config.toml
n_experts = 48
balance_loss = 0.0156
balance_bias = false
learning_rate = 0.00782
batch_tokens = 65536
max_seq_len = 256
Below are experts of layer 3 (counted from 0) of a mixture-of-experts language model. Rows are named router (the router's row for the expert), down (a neuron's output weights, with its number) and show model dimensions 0-223. Each number is 128 + 24 x the weight over its row's rms, rounded and kept within 0 to 255. Numbers have three digits each.
After each expert's rows: a language model's description of what the expert responds to. This comes from a sample of Wikipedia text that the model never trained on.

# expert 43
router:130151137154112137147156131130101146101111122175126139108134107076168118127109097113163130106109112148155138173129122117161114111124181112108111133123083139157125142152142087132154157127131096134129095185118091149115112155116150117144125155111148121122131123139101106123138153113130131116163123098142108121144126120111143120085137174114112128120129179099136136131136137126091111131094128153116131144166119142140119176148112123116070120145143132063117128070143126117134147118123103108086166106112110114143142086119120082158168133157113150116147149172118165138119145105102107076091096056118120106127072161113164171116138092131117153126111084144155144134094109119116130087089
down0:135130158131137158155130124105156164115100142092109137104131101070088114143116131102089125142143134130110154133140117175140061105085115133128135148166120113161089116136085119141147132078109100107142144104159074116170129126091097151122184147148135146165104140137109138137106155136094143091123129128127102116145141098145121139136126139138166140138112138105142113145131153151113099118150148159163172112147126088141154151137122160101134153157104153135134117106101156159145100104107151164124123138122174102125122122083140122155165120126125104136112086148137167092100140122137114111145153116099148150107098104082120203114157158103133111155102159101095118139144114116079152140158
down1:095063121138148118147104104110169122131099148087083134132102123155088100163091124136168119109160116149125153171081119150109100122144138145144091097119152149136082186121115108133111134174168095096108129138134108159145107108105171131138129156107137120148110141139134137102101164110136097161117136104129145133132085086118147136134136138049160105124106119130108132133110112094128150119153120124176132177133126139107123133158140080150150108133113146128143101130104114123087147096147127135114092153136162141137126101167149162110149117133143127156143176135099178137113148160098152145103112140096148122118140127163095144131143155105105153140139171113096099106134165121107112148160
down2:124129111123131157139135161136126128097149092131075140146144099161151085107115153138119096148132122109144157137148105087116113137137138133127100136127149121099177165152149100118116147129081133145139169133115101119149099128125139120152064149111103115171099142162119124102118123111166137150108128134137100117133156131161148118157149124125188125131109171090116120125120132150121099103164168083100142143147156113145166113089115146115099113135129129148160110150101109150137087161143152099111152125132131132164149125091126140147150158145120135108140117146149073131063131151087134118162106116158071111084097142137131138126119148121093151094138081132088146155147089203140101123111
down3:116094116109095139135105158131141091136046126134138144164137120110145139150127102164164103115143066167150124117146155137126149119114138116144178122123087161160142110118107090157144119118131125133128110104126157131120108128136180125114178152147111177124151111117114149112142142146092115112092119139156121100147152116152169118148107118152151136105118143154145116112110101117073081117094112123144131152137143106115136139152118133108162163134118140133116116094131092169184147117112123144110137167125147140139095156182111141136160120122058078124066131124137110152120108081069131101144130122146130174139102115138177123143162117135133107118088150116125163137138135108124100113126
It responds to: Colons after field labels

# expert 10
router:126146142170111124164124141128094127101094117138137107103139143102137098094122146171120155097140114133154167114164133125132146127128126119187136147065175087106138135135114120115118120061142103102148153147117111148132092152130120118162125146097097199111136152116157100104128116080136120151161114130147119135136096125154129139206151128139154112110166129124151113151084146180118110121159125116124135122195114118130159154108054127112128113128108134157092096136096114102133122113086135119107139086116140095119158099163109105127131169121111138143154142129129105164115131120071125125129117123103164108109129154091171155157113134137132130132109105130143129121137110088112103107130
down7:111140149099119123083129143124173128137128131133157091095155157138131177099112101146152131105166077111101120144134102141127145128113139135150108139090136142101118111132107137169176161130110131129130163141120156112157159115154132107147126112102144165158139122175093125133098142079124082133133145151134103108114149159149137149130135159103108103158127155124142111128075144111152142120174107082115109122102118123107151123148098128156108119145120110129111172104152130104138160083144050128145135112129123124170122136149134121090116131181090148098118113076153082140092140136146152072097134102117156131135137134120105092150141115122135146131120164178146103143107174091169133094141
down8:127142155166116124119094145091118159115094137092139140114130154135090149107111096136133080108114158095148116089146116124142127181148135119118158142174152091157091133108137094124140160112069097158139115149102145119092135152154142104167118105157123081128155140138136116121114170111171101125148113120118124171158101126140151050116137121120104146118143108082161121100106129138147148105128105137182139140089138130126140173134096133119094145126203136132151123117150178129120155118121113122124115136125151126086121114131169141124144104133124094104104142132134120119158114128109092147137140127139113121129146126091129151130057164114117142062137124129147174153134114149172115144156
down9:079129101106120127103122137125116119094122119117113092112093107118136142133105108124105154153146124155164112108090147132116150089135111150171141171107126124095132134136119134137148110112097097135180080141096144137115110107116139142107116175109127101141121127110140148125128092120094172119121145131132124151133146110121153113143127116105148132118139152146134134174132149174208156102099130121126116133149126063114129142106114151104168114133088072116108145149113164154151132095127108134156132114154139118143153110096131120166112117146187124129166060128142187162105142115150140123140146098132101135084084136107161150139128135099112078118158140192115165101159145152151138154121
down10:163157101147097132107104127169105109158115153108111126095127157147091099140115133103110095083114112094115157076116154133090134106111119125113146147137096159137115143120128160124127093141133154137135156156133085138148106145119135139144144083100137134134136117105147112117116151141154089118093131116155126134144131135136094129171136150130101127148138165138134091118182180149114087110107139108119139126137154138113169139153128155143155170107106115177126087129108174135129141086113076138122103097126120115091135053142153129120121150145133093128121107133071202076119168147112180111195150125135155135122122122128101133146141121147162143144134119144107140140165114110123150103120
It responds to: Auxiliaries and table separators

# expert 24
router:145137133148147122152163114067129122113104117128081136140101124106129133139077147123185163085154120102134135177145124123151134089148114127134116119157167104129157157193121121108137151107147117121154116148113118122129119143127127111141103144142110138123143177042133113121109172135117106162142122146114177131123131131108087174141134136163125124124169135101157140134150167146167108125127130102157150167091114082124138130178133147057095146127144127126129132169105137129139112127122143136123120082111124139156124107165109138141200126138123145157123143148137118180111107122107135127122122096116127143137124146075197120143164093157135126147118118134132131126118106168146158145143
down12:136149136131135144102167112168132128130148129133118128142222093141146145114074156122123137057156130145124114122125149132119152133107124109109098147160134119096085129081118153131135127116148086090152130143116120148143100117096139129126161149137093127105139134138111113167104072147178106120106094102116147112126167134098095133108104137148139171087092085134161130191113144148148095147103114110151180107126131112111124132110126118082169108124122136101078112132135108142168135133133143122190127128137181153125134119148094151133118163108150128108163150157113106111110102130119135112115111133120167101125121152130123174164117144120074096162135137137126126134137098156145106128142
down13:147163105092153127107140096118128157135125146143098112146129129130172122136096126177151127131129086128129105111088066153112141120120140083129133128133145137110153144112120162100105157161159129103124139143131177117129110144125143156103167135129151146156106119124165137148148111161153110137111191142135112093103138121130160101118120101107122128109127097124124083151132164132105119151141166127142152123091139146148127111127163115112159087110138180137165134075164157103043113128118115097159107079141159110121116145126135151128156093134093112113137154136113104150082110160157128126145119138122140107143112063167137139072127159146098132115142115102106116102095107143127144186132
down14:186107150165139088154110142108127123122155136155145134195131135109123162095136159130135124157189128121118155123157131162139164125115123044131155124157132108126119112103161143090134119129105174081111136154169156115114196122112144125106118130095113093136139106119150086096119132139139131124133071155149105069142157109132118128129092104165136110160129133137151135140112121111112093077163144109120118107135155143154142098132122089126120118130174126105118119115111116118116087146125115109117109102145112147126165135120144126092096143101151101133175095112124111144134143121181083134098119109142157108143122122095162107120154144159112128125132160141106125126145125188122112095146
down15:118126090148106096146109136135122115127180123117128183174129136093132150179090113114146152154113166153113130183157107124116158125114113139126150160131079145087110148122111117091128089145141115099116113137156113123122158103113137153138134133131144116141135155071144108137162148119146076153137153127129114127121090154110118159136132130086125112088104095112136113106105150122131135131102143127127121156125128095136150109147122136099132146120124174113138100113052163165155119175098134125157130132120086166124094132124169141054155115123122118117117100149159111144093120123143075137137170114136124148106161115152139110088134093142136111159142153138129155088146133198114104154122
It responds to: Numbers and measurements

# expert 15
router:118134154155161138130113129115108122120093133152106106129111102140136154085121140131125130120140111116133136105157132121146111148148106110160097130121136142159173165140126095130185166143143100092105150117109112141112054135156117111160133163096120126126148213110078105124122137136096150137102126148170116136145116151187123120141145144116117123214134147120145123155101122159094105133116129101134136117140113130125118168108060106133119122143146087081123073117090119122123159128127129135120106134107158125129089125113135098135107147139060138163163133141099121178127155130135103087112112075111132127100120150119109113128135107150134131149128084133158140153093130109104164145128
down3:133145109087164139129123140077143077095146107108140099109111147125150132117116179141173132132099157116148114102120130114127154115092102124127113103125127100102128117138188158113118140133127082146133166164139139111131098219155153104118167172129138160123220136117086129104081131109123180135110148140133164177143115099125115131124113106079123120097138127103174095090137170136093151126123109119152149166125108129114082189133126122132144134143116122137106153095117106102137146148156177161115120142084146138153116125134114129113117096106141083121084112140126123147130126100130128091126111138127131140127132129133147137123110105126126113142131137115142135134174109125134141106160
down4:116120107187154134126151123131140156116174087155122147100134130116154101122103104125135145090056139105117150104162116150151129147175129142108115123139124159081167161139118109122113084172100094122178135130146104142076137090121145125165103086150115079138155148119137105083165101145130094134176112155121111153101122108148082132112197128127093116182098161110130127124139146131115113139123113125131134148110136126147101142112122110104112126166081105117170143149140127129121120130168118126153114138135118087097129164105172130138133147140137140139110122113119176174106103141136110096162136113161123100151107092111126134144120123137110107082109158098138140130134176119159133131140
down5:142123144099118089107112112110125168085133176140118094130130131130143139080148153169167107147123119121128105088126096153096135132127124112141164041123112155176143148125123127151148126137135102087163122114164105159163086087108150120151140155117104128115133111150080140100141126142156139136121128155170094128114167164121137144154071115105134149094133161152100074112122122142128141140125179173130153137143150124132060149137129129117093140090131162099139105152126142114123147152119159088144120150167120135113124140089132166139104112082132107109085129117131110159135112144142103154121119130122158167136102117135104157103129140111129132126135138161074116113139097113172129158120
down6:121121114134118151096113145169116116145142156116129184161113151115117145095118124135138176087156149128129110098143098072157134113146086171125177154105136158119096108106126128117144165126137103127108143104100161153135148105107071141131099093113104114134116115117156131102081104112149152170103127147149144124091172115130139140160147161109129145161125063140117122122123135105093138117102081142159121137157180105155139094117109169110156107118158095092082153170147135140134120101109149161103109139120139118126102128140173111134104136115157121132116116161118119122098133104093116109146090117118160160142167193127134136119115134138119112177101118150118155099151093123143128157145
It responds to: Year first digits

# expert 7
router:100143140124119172166134155132099148120139109152128114141121143143143103141115139129113138132138120116134142144135158072154152134180119109166103154092121101116174151134085097112102175111188128095118139152130138099152114122134093131194112163113121125093140161113081124139131173153104116141151094116167128096154117125121139139139160170127111110120191149099132133118083133137113116064113105139146161134157117105122135125155127136133122123134166114127145075129132124123144151119115174139106136122109069094158070133131145115128121116129137155179150128153134114156085152119128159103122136092142153135167157103115131086141131187165156113168134141103131123152127151122103133108141
down0:115137134116119130100122132119135109090145095136117137113138113177075095163098150110118162171087101120139062124097164100136109126108143134175174125119099094151149144164110090121113174145099111130190112096112145140124139165105083137135119128133172157172173156121117145148099115134118136122140155140109151141160114114130088133151129139159125091120117135101149157137159168132108148147088137143124099135125116134110086125098117123153121153150097143102132141160143142191092176130117140068159137155107121144130113118154103122141120091114128132135106093165129100141085113126140152125098100135115098109139098126140113150170118108113104106121120138162161112122144093124166153159149
down1:145131120111142139116112118126144127146110149117106112152107139120130151101160154085135162074129120179133120076152132154169100104137145139115157104149108133155083122127126158121158141157099126097119098126104108158099141133159125131134095174097121167103125151110176077129127103112156100139117115151111125118105105160147113122125111083125106169133099167175129124117141158120120114087136172178131106156119135147114161169167157157122097130142139095137151137115140143133119153110120117110134108142166111144095088137133145091137100152098126153107121138125150150106143133111093126086161130115066094163127122107136088180131084093099150110149135134134120133161104077136140175169129
down2:107107113149111094125143130116065148112142121122133131139178167115154100156109129122111178105118115145144155111120104105116106131118147115124115141143113125127106142091144145087154144135105114149155122113156189115121095137150086135117068142140165115148169138101118146157111190138122121152071099096104115136157112135128113098130154130175139132134119128130129163128116132146121108101082101151118113129128139097118085157128076143118133143119107097117118131148077111129142103112147086101159106134121169149125149093115141166124113098112172139155173200120117164121174134138115158157187145145129162121123148091136127108119121076149129123148135136130159090135150160109101144116111
down3:125135102096118161130141111120131116120166129122101133110134132079194133113110134126094132117148096072144111132110109086170114138158078096131122125141137125149104143132151112089118124126128110148123132128147111137123113161131146137118121150198125131084124112153117134130152133127127121135112140146118130129161143130161151165093146083115115154121160168114144082120103129101146115063150133166148134101108113121153128080136078176132093126127064118118102103115110113137117126130137123096128149113185123141159113159130157126131160097142114124144163132109154144147115140178119130133123141090140141144097175120138113152157106113138108133076157095202176130153128139092163121096164
It responds to: Conjunctions and opening parentheses

# expert 17
router:139143139151169136147188131115083089136131154134117145125098090120153126105119106117144178114094082122145187146154118106110123105129136129100120151112141111121149129131129135081169145131143113106112082126132107129106117120169095135212132121103095135089160108126148124138132137115144172126183092165120120153167107129186110130143130139118124126181121106104127119123133157140110117086119129155128155132155109153136116122193119136115125136150118171131083141142104130121146138129134143122101178137063132124183116119140086109151164152171106149141133120104113138114095139141109151120106119121123147135139134155112133141123128102139153164161117106100166082151113124113075121155127
down3:101165136139141126120093114105197145142142106118108133158098123149164116124198087132135137088112143106102133120089135135093123123155162065083124152107084112141113127113120191122145140161089131107133098134136171116122122121121115106129111138146133157108146132157142137146094103130148120122126179094130076123124109092171130152111097120122172136087106142145152087147111125117095107110184152157131111158132170138126141134167150170131144120166117130110092166135116108106149131177136125088143089101116110157115143126101113128122112125095133106161117111085123146147128135117139131157132117152090102123112131139120139135104106150159122121153136140134167166096104128184153111145109
down4:163099112124166115102150109110157097115098165142134129110135138150081097160129129136161079137134126094134136165143128139107152111179121128147194102122117135127141084119181130113123065098107122162129116123106095152146140103126113090107155127151138129129133111145144129126147097122163104138113143144088138089153136109142133126169117106104133089143154129125120118135111148102158152133128125171133132091136162130134119084123106092157134133117114149147109115145138154107083134142100128137146130064155148166127136144152099093163120118092144146114141176099115141125104147153164120127167102148118093156143142138103091155086102138122085135166120153112181090173088120115110151167119
down5:148183129147099088133127149144125113120127163135118139084163117102148099091104107164167085117126093148122117157109096123112138129141145114103150076161114099120112101143162181124097103112148128155152130094125118167148133118125135121165126141139151096140142124138151128114132095130126147184172102140125156130135140134140116065164180121106146131109111101121124102160116174104098119145096127134090139112142128183160148099058159135116129159132122167156134115120128135133112161165149166133153109148109137154149099090130122142080131134084148130157160111105093102108134170119111130144136119156114131112117095154135095111138084103096096088139133150105131132132101143153160116132118
down6:135090124150130139090171090124152144122111128087142129121163146140152167148129139142153138112101093161135114169161140150130147106110135128132133155101106125187121132139136125097121129155134191096123086125134132047133155123162130101147117093132094141108151110074110140130111079117104124170125125156134124143125134103129101115153143096080143202140141112143159116119090071173131139157118143152153130099143129138069096090111124128118149140140146115160118118163151111150122126116117094076102133107071139137135106156127129171104130112158166122151135135161100153149124125134135159135114126120118129130091125158117102139145174115152121101145150137121133101073126107119138117140111
It responds to: Unspaced punctuation marks

# expert 8
router:182156135135146153141129148107123126141106148148112129142112092144136130108117164119128130108130102157151113141122123091146112115129125127121118147139130122168130160125110113134153151109119073099155141137130116145115119109192112091151128136100087137131138164119128117137133174127133116150120113150196135165148165112157115109128121132120124118146122157101143131114150156123104108112167156134141164172114128146138110187184124130136147121193091141134152100135188126105139194121143113103118116151125102097124135116156123072141147121162094175158179154144155127164124128095108126070099167155116144117141079131079117087120106118130110146152110104149113125144129085154118126086137
down2:109117094132075081127166149141140150149136113119140131132140131125146121193143091146116145105105159139173148155176141118124110084113142080142117121157139160112121109101123123096118139099110127137105181151098139176115149116122131151118127159137163174154160118109139130166114180134147099140115101137142166092091089118178110124129114159179108119153106134110118132151154141110138135091145113107098129156110141148129140143135117108083139107142093127118160106121145100173128110132108146105150089182149130113111122113088089088113129157124125155120123151106137080157090132128091141155146103159106147125134121131133115090117179126096140121154146135085100093123144129102147151080128
down3:095087142139144119162087118092129142059137129083135155131118173125116152141152154141123092149181101117139157146176113119136127134121084073160163116147136133101126143136188125138134149104148131133125108163178122140151095105167128131147126135089105099140141147107069121131123133161145151134119155118093144128091154104098136092132067138120139100101133173147167110155116117148156146120122109136129140100140124083131123128095143147124149139141123113181113114121137198141139117159127096135169105150128131144142138159095130095120148150129114085141100123070078138164125108156147132098138127111098150119116118145131112118130095122106141125120112120158123140108076154124117127156115
down4:131097105133142116100128100144170154135106104141155159163141151170103104111153112130116128137080147101135111141133153166124122113101098130151101121140107149130156119113139122145137081134106134120138061111103136124100148079091141114173110104122112135121112128142120151148124132100123098151157136142186144123150142108158126184143140167147096143139140087102067157123126118091165112087114131140144148101134117150072085128125133095116107100137126157148160129140089119161098139138133136125097135151100128117139152140106171104156105115093135123091099083113144110118135156155136119131175124145149165102140106132113161119134137133174113195098162144120140114111169125192141128111107
down5:122100119160150151071157137126099131134130181108116132142149140101174093092178141114108105131142169126125064113117121128155132167122141087097097121139132132142109139140124135114139121136149146167098159122137107157098132113106112103085091121126128139114144101149142130160164148101117111112165119104146162152127162121135101152090152127168100134152131176104120109116098102063128128145141167136090179126163139152123146119120109135125117078157161146114163084088130139155117134142127127123131114143128139122122157164144181085095126107127129120105113118109210124154120110126113126164134126142128101178087124118097141106109111114117156095140165152118112124131130082120136138146099
It responds to: Acronym pieces, temporal prepositions

# expert 13
router:142129132127125143158106113125132074140084149160102126144096127121164116135107167131161130132130137111164130156165121101105111058118181059183125158087097146118105144116137082112105136085109111150101105105123099102145135184173135066126112128131111103119144131113096106121096165111121156110147115106196124169138165159134135170136122131130139140108156140109131146136087151108126132153149163144133138164128114118161131100140083138105124102142141117137123126146107124127121137113101130088115118137122127130120140111156071138135128155123141155130153137102106165156092124103124148124124163104115136117145104128111107109168118144118166171130116077162137151144115143129072117129146
down0:170112090092101092168102154117116148114093126131122135158129110116125119104138125139081105132157199143132122130175119140107145130115122118170149146090136141131096086091158101149142133140135111184129129105140131128144156121115164174161134124124128119134131109133131150151169144113131128145109133113122134160121119126122163101144098065125135138124088107146114093141133145084151139131081150172142125163162150158155155101120128107085103128108096139156123158134129139136101122138108133110164126155097163107105109172120124132150129109098130120113150093161096121140160108055132123140154123133175111111110125146113150157139129079115102119102165119117189106074140101137152140101092
down1:130116134121111118159112120121102139117131110084141120142124098132170137112074107147138121167159135143129093079128131116116151100131102106132126112093140110127103136138107144129152095160112150121091119172102101105125144132115111168157138148154146136171142125107160088150107138107126143165180158097141130159122128106126123144100092140112136108114148205148105148091155120198099083170090105120143151177107088124125119090098147117110145165089149135170138121144072135114137135160116124139119104127158151143123131154137160107115163092140128094134175135132111182160129130116160121099112133115117156109141127125158132186109123157126114140111078135103093146093117116151116119116125
down2:115147126087113125100123117144123123112098109103098139141115160136145137152156141114156146136104094146138189129141133141141115141107110098135137097126117137120097114124115107110112118116140155164171096088128109122099148163182147139154092096166094091127135107090138091138131119143113106138116168138124159161092145115122138177142113099092099135086151146119173085133085121127127156122119102148160138149114171180093144095160122097184150137152171172134112096102162124126123104143131137099138156096157166153118115116105131110152143150115105185113179121093145104119130170109118131112129098123129113100132138143120118075129120176133128142128152110122146102110136148102101099179148
down3:129118113121150128087113138116099137140144143114128112083100105120168137113156123111143158141136137142132083138172132175145124165154110087122106157135111125144114121078130146158149150134095094103118128085092133135095107111113143087126103116122136093102132097141093141200127103150140144082114148068116124129145082168144135131128125107115134149148089127076134143183156128122135142131143140079178139103110138128194120133155108172111150168137126120139101127111121134111130119140143146159161114131127089196153080160131130116125110104120142129118119122145100109157127167174122131132151158109163150110144190135137117114163112133149125104128101154146140110116144100110105118099106
It responds to: Table cell separators

# expert 29
router:107133122135162172133136134105108122115100138140122137151112084111131090113106112128141117095094061109129139110127141081157097097120129106129135121143125133114145137196117143100137141050118151088146080160126143127156081153154116129125084125123116131114123124119090118127093139117110181118138124116129175138161164145112132136137203128136132149129137113107137130165158125118095134122126096098125153126163109086139115114126136139130118133162125093117162100089151142093144161133120167103133147076124115132151145131151079105137143147142128153163152142133160122139091149103101143089118130116123121132109084125124187090120146115155136197151104096084143137128151101126098108144126
down2:118096117118122133107150119151116144118152105146082141112122157076108132129134158097155155140108151170116069138092126122092164108152135162116119058140129106095110121117124111101182133177143122139140096149139142132107106128128167169135164163166132118129150154164136125132169130153160112125148168160121096119155133142101142086127103103148102153119141125125153116132137113140139150115102150082095110114120145146118113106164124106188118143102062132113124118144107102104133119156172159110162141123130135136138117073107123179142122109135152094141135121164152146101132103150094087150139136144133078138115129149162133144147142112121096107154103113062120106143105140092116146145120
down3:175127151161102123127115107154086158131104143181153087126122111104101138155122111085119087153155163133140156139141152150159172151073104151146147129167140140137124097176112149132149097143138102123106128124120096091101125155111118170134127127157111125100090129124100115158123147125127125161150101132128135167110164127096141148104148104084127132125111088180150127155141126117164131112086118129133146124141114116097078135124121132106146141170114122094124187133141103111122107124118147137129118179124158148118145122120064141059105150104131131115114133135136155180151126136102120098130141109166128113156118142134142137068112080102122098112141170106125172112096112142144114154112
down4:141125179141156096159096126149102099117132116134156136151104133158142130132140112107083114126138120127090126085121133139118116147131161115059157129131128112159113125147159091120113117111126158130120138127121108129142106131173099099122130130118090138096156136121162164182133130135122133093177153158144138141159102115104123105142130143097123096175135135122080127132103106118112119159068118132146165158104119094130090097096110185170115159124153164091114116120108181124094112110170142103106087132147120124109122142131131112111113151082159138172164158079173139088150103137137117131132104120157112139177136139085145093156103134156133179167121154129139130121126107135137116132113
down5:097176156132150146158151113102134152159121087176151119108142105120125146128125125134099142111120108142120132113128151116111140130156158103092089135145144137171173108175081107085101115120143115136124128154122179063127148103174121119152134123136121133157104139138144148141077141093116153139124106185115098094133121111122133105104148090106118130111139127129153112104193169158091131102147147105155158143139097150125112115133106164158136090111100129125139130101094125121095143101144115123117075148130136126124151136147141140146148145105140121167152112124151140068175094155137140140088108134092082122149118111151090076131165140144129128133152125144093124135114153086129144164093
It responds to: Digits in numbers

# expert 4
router:106145153136103138136134130113115085106112153159121114121087108126135120136104113142137152127141115124129127155124150117145115066156142074123107121058103134120128139134093104060151145106143103094160145156093123124145111138117121109178117138151097095096139148137062125126119159127129128130132107167149111136123109186128153160140149147123128101151119144102153138149064141104119135105150109114154153160168105100145117137126098127040099112135153153138118134132143115143138153122111113105104123112111107104134101093165143109136137120150110183138173184125121138162095165133133108088129157121139141115177099113138121099113129165169129144154124113081135150139134116112096130106120
down0:118128092154090119145126086142169127150148164111162138174144132131112111104168141083147110139109151140101108093102116119082099103133129130092089113137161132123132130113147131097159150143119094120130125156113122103136128116162136109167117165107068107109151100103089124089153129089136177117111099120133131128119098123115112145178205131112147084146130106103116081121143109137130131153116119147150135145164163157157115123135098101149126119145138086120145164153116109158167112115124137144125143124113148142098119139104166115106094119125144163186093139121109187153154162111095107161126130137149162116068120152120112111121144138092110099161151159137103169128135154137127137120134
down1:109165116108125111107141107126157085113165133111165153111143130090082146112136116108145148107100125143122130165161140094119081165132154130090143155131127131122139136148112127150124080138155125170096131136104106099133113150131107140150142138132100154154104186165132176097116121086123067136074179085115107156155165131119122123154085117134140155157140150128120122113157151147154129125112149126086095104152084169130116132118115117130122162136139148111162118109139141128124119160128139076151177110151137176109137157113119117146156082162137079142101110080121114129169173111090124122098131105127124143099133155112141095089164151085128111102112142151148116129127142115131127138137
down2:153141149083142174104139146129138145089108115140091123110125104119165133133091157141109125155104102100132147125080169130181173090173139112101149153159125132149158096112119140162137125162115108126117120149113081129091098115182168125167136111146118129134111196137131110131115152120162118145106083109149146124128134097080128126127109163119124116141171148193151101141161070130119141123093126126135115141080135109150128128099140143127100172158116138115113140100084138136115122105108108143140121168122112159101138164172145110129116127080146148103068120098127114134130108105118138091111156137123115148141094132096163135115095116158153115149114148137122130116161101145141124157106
down3:100117141119093150119106130123174162116113115130102137132094097087103147105123117175113167149118095153173089145103115096101129134119103107134154058128150146129148150108135111145164156117171175151131094105151125116069114135148140141106163129154123138125148072152142125168125126135125110125096095144159091172144137118130120120150072124143117133124108155122149102158159144135137127074107120172110106093150140138126109140099118165168138137121109124104129150112163116129124123136186115142161099128099170103148139182120105085137108127133128134137175106132131116131143131118075103154163107099130124099163147153136118149139111153105144142124099160102112140125102177134145094095114
It responds to: List and clause commas

# expert 34
router:165134154141180166132146139126107092107095138127097127136095144148139070104111128145143131093153109110148147111159182114126104120147173111144112138110139144165114127131134107124126159076096139142137123155087108134174095164143095103124111131130096155102131121102094109124105131118117168122174111166159134164155134141116145111142177118121111124084136106107148125128126149119143091115098121098158152149130107155128148121172076112146091127148187143118146131153092129093134143133141101113120155110101130094134107120151106094118126139160132172143122141146136110129077179125097150105087138117120156155157142133099137124139140087162136154133118087085161100156124128079160164117138
down3:115159117069165141128113122139127173152099102181121151129141151160103129112137129105159139121122139087106140083127096137094132127122112119107126166172137126152110092128111110111118123135155150128136163095128156111088111133165102107131125123144088096129101096099141126099121109120120137109153105162094119106084158174136156112136147148097099119175100152105174127097134118138123159147121139098113121141149151141132147153117101127132093131143111124148131128089134163135101128129162144169087057132102118133145125134083165172149115140193115137123140121125119179111074119163126084134180152127073118136108158135108115159120132176117142133155112116145110106149149115138146133133155
down4:140133125116137087140128115165134112142131129140135135118115120112105099112143111146108138096160131112176129166128159154129136107161142131132079114148129080112097155101153126120117085099139086151134112100112142136071132170119115139107147108062129095152148084123114125145169154107119145140105136151119122139132157178142127114120134122112121155162126077132115145165080097124093116107150141109146145115161119140152163091139101149131150109141092178071109152162126139149152116186148085150088115126096114139093171125128141142141161129148126082131157132131128148146098136117111065158128100151099122129127131155117148116169167101134115146101118126169148102144129133180088145116129
down5:175112149154132158141140114151147152142042162110101110082113137147163125088106133148103132124143166117166123122150156122093143123156103129148143182090142081093110098091179113088119133165132142125126098150140169131102093115121122135134158112142116131159156080111125156137081139129112147113151129123157116107110137134136144124126138105130189146139143078176128134129111147145209145125105131131153123107114135100131158105079126134134107142092102146113094123098170127177110123127120126121141127122107125136084140115154093149119117100120171130136163147112145128093154144133115097100179140110093111141101110121108124147118145106110120135150136139117171115128138144157104122106102
down6:129157147140145085106115124132148162140120107102153114116101134109141129112162107133121175119119118112093153114122121109131119104114137148111074130135166142118120127137114107094109088129122107108111157101179169124136127100143104171140158171135142102128124131130143228137116099103143153141093157133166112093151085155152074100119101098112097154132163107123116112125134123125127152113119087116111160134100153150101116145180173132133113113120102104132100113108099097091143153193104159106132178118160114153153098170132139140126110130195154122119092154133137138108138102123122145125133138148119146108127113155124083106132152151111087099127132129137137121144171145116156145109161
It responds to: Name-final place nouns